config.toml
n_layer = 12
d_model = 160
n_experts = 80
experts_per_token = 6
d_expert = 64
d_shared_expert = 0
activation = "swiglu"
moe_layers = [2, 3, 4, 5, 6, 7, 8, 9, 10, 11]
router_score = "sigmoid"
normalize_top_k = false
routed_scale = 0.816
balance_loss = 0.00219
balance_bias = true
router_cosine_scale = 14.0
n_groups = 8
groups_per_token = 2
init_std_router = 0.017
lr_router = 0.00318
vocab_size = 5529
norm = "rmsnorm"
norm_eps = 1e-06
tie_embeddings = "early"
optimizer = "muon_variant"
lr = 0.0099
beta1 = 0.95
grad_clip = 1.0
batch_tokens = [131072, 262144, 393216]
seq_len = 512
train_tokens = 808300000
steps = 3285
dataset = "wikipedia_en"
Below are experts of layer 3 (counted from 0) of a mixture-of-experts language model. Rows are named router (the router's row for the expert), gate (a neuron's input weights, with its number), up (a neuron's input weights, with its number) and show model dimensions 0-159. Each number is 128 + 32 x the weight over its row's rms, rounded and kept within 0 to 255. Numbers have three digits each.
Before each expert's rows: a language model's description of what the expert responds to; "gets" lists some tokens that make up at least twice as much of what it gets as of all text. This comes from a sample of Wikipedia text that the model never trained on. Tokens count by the router's weight.

# expert 48
Table-row opening pipes after a line break, = heading marks, and inner digits of years and numbers in election and results tables.
gets: "|", "0", "9", "=", "The", "|---|---|---|---"
router:136184100169141167143131097140181108158147070164109083134154112123224098116093101091183125116166109094195188086142088097147150099139113077104109131089140121127081108134106083077099143123138143141195107096120156156175099114114137152159050156162087092057125114164127149140167112164131136116085092135134137255161144156106153116143129122136116139099131073155137130113141119144138101151104123128081156085115116095123159144134090109113128137112154126131080137098118064077160109145170142
gate1:162151102106000127066178160126131156120029135116144102161057209077163092166162105117122091174165142168111135075162152109088140113183113132106125088130094120107095067105139116131143137106122147109141130166122149133144144140207100106112124143122158101157142138157078192086111094126101087116099108118093115139122104104147108138112142089082136160137121155099106214121124166120119124109118172113085115135160135119151158160159105171116134143129165158105121202119158124154157150161090087
up1:089161118087119104114149154162159149155169113142155186103164147076127151155167154145086107150117135127114089142156121109102143165099126145154135150122157150151159115105146123136087180129051157175153121122118134084122099219112154103139131188083101114103148123139161076183087108127158084169137144071134111149124072143074107149099093112073091149155137150081074124156078126108130112143124163089103202152224045110133167131162089163114118096082128097115168093184094151138097117154088147
gate2:144132128108144123069145092076118134157113091116147164116075162101138121142139176166152113129136091134206158131150118156129132137117177157158105127090132113060102136116116146135112108140077128116140091104093137160166175101162129158071098127146083122149114088160146149116111239118116141100151082129162079117130101077099116174156085124094156065145192123098218083121189142136123147146092106148167122164046095109140090135112105139104120115145157092107115165130205110142135062204126115
up2:120168120042159133178099098129113117119068145143199072180076113119099136166173170140069107110146120116152153188079158160113108108085110098106110165060141124095115134151158138117105094207126124138145143104141183173121117099139111155164076151077157180129104166113126072146105101148117126130154181191119159073124104165121121121143084065119141100140106094137121136077160112172074126125102119085105171150109167157122142163152121189123122083126154160156144082119095156083128063143158107

# expert 45
Line breaks, table pipes, list dashes and == heading markers at section and table boundaries, plus section-opening words like The, In.
gets: "\n", "-", "|", "==", "===", "The"
router:155140042156114191114130159217163091135097045127119060122150099148124119168124130121156133161180139111132121124132115107140106123130113157088139146101142104173095134154107131076072178139184116141123089134106074137108093125095124102203094146117058068102163098108158129105151077118216159154079105119126124185137125117128115121124105100158174164108096168139162140121173153138103145093118072125109138101142140141121109151132128109123149156064150189122061057129139104133153110114186170
gate0:178124167168136132136144096130121162113170110087112116139102124113143168153175135082128136152102096137141154126174081076099117213065155145107066127133134106112111162116116158182122125123227111166118132116172157118144159073115089131132053083151154097165113122088116129072127163111156147142127163184071117141170127137114129136088134143116133140151127142179134108085121119134109208129068196125165062141147068126171142114117177088101145121095110170043122109133167160112115128062100130
up0:147149119121128142144130185092159194128085174124128168143082141130108174100118145113123137168157087158149126127198128110159186110119200143158099094165131088147195069158143133167095143126159146172098135109109116160156184151089106080142137144146122130095084138124222138113129152116121120148104189145142090084150199127131065107052127157106132096104153049134150154125087162086130156193175099136133159092108103167144120119115211115126130084152132125089116168136149159148131113168160173
gate1:173103129068146097098128166159096127119172111134159081111117114106119139179141144169141107178127139158112122051169174165131152152178147122152125112142124128101115143104119084047082129152116125105161123172136089168093100190143166125111140131079077154107159143163115114138123091100045143116158119195150128135133129163128167124078106168126157154089188177073106110098139136069108188190092066131081098136133110157159130112088118119080111161172132112069075146142165097075158098081133100
up1:116109120140127145164165094082184133107150139085091106111142105090132110141140100071154088113166164110109095126151125180117062112133153125107123120065163122096120119073093171232161118089118132147077108116085120159171181097176096123138099126141102114173183107146154067121122110143150131115173095117145193112149124107104109185112173118170123133132077137023159116142197140181149127124127065104174083131134144086079122100172083138155156090113115130151150156106124153110062159125128109

# expert 60
Leading digits of years, scores and counts after a space or parenthesis, as in 2018, 2024, 185 days.
gets: "1", "2", "0", "3", "9", "4"
router:121167135114152196127205137134160081208124066150102088154156070157236109135138099166184101098162102146149170153106150136100180132109086123113143109089156123145111075174073121129119178124109181128192103111115063158118157084112166170102096132140111099143117116130101126159160103148134167173101103137132122189183145142154132097063109131136106176126122112138160095110165112121150141091060164103122159109139083136157139172153145127157124144097111111135092152133201128117133077122168141
gate1:123150149149112134118136149107097114023122119130078085100093142159087114099167123091105079078160191128139135086136102185078104128034052101149175141122167144118096160163092136201154136102129128145090113103133143134099147154139140149120111179110090110085110197131157114149163144167144103189132170149106164148099104117124158165164114094150147095143078099123130086155135190180167105111084125141136108152034137071140107164174154149107134159178132125099126154124136163148147104096152123
up1:093096146193172129144088202128126115195174190158133121091154159175132154121143137118146178182136144143102102167143110141196058138077104225161131131137121141123127116135131213114142115129129091060134184197083120087130123119156163130112129090170185140191197125153133137135116168158101139136136107080124135134149085089119095152147151117109159162161091150101169097169129143174086145144098114192145147157105093127178099164154106133141134113118156133118133148073181129158093125124123120
gate2:084159148094115154078145152128115127086151112142089050093159146167159175112158154122050101142151159158116127099181074108089156184079147114097146110107158119143122153101148157125128139159127106140133104101147104084120155132120081159152109094149081100142178157118127194115118133152201191166070150127144166172189096140108106125143124148135124198148131135146121149165156172150179135062106178135151080053075178106108174114179132124127118121145163154105094143180149141112120065086140164
up2:112135092167073162121125137145161142123108125084172111092068101084156162131136116144138173081105140110145124108114128153129093056131165108105177142172132080170144134096135160131139103074152098175144096166152105155116089150174142172090192151175133169097101088110128110062148149131161152133164115126066086170094129130179122156133143120146109164142184158088122120112110096200137131103186194146102069096149113098092133072088079141181146089077153091177127156175139121191104119128105174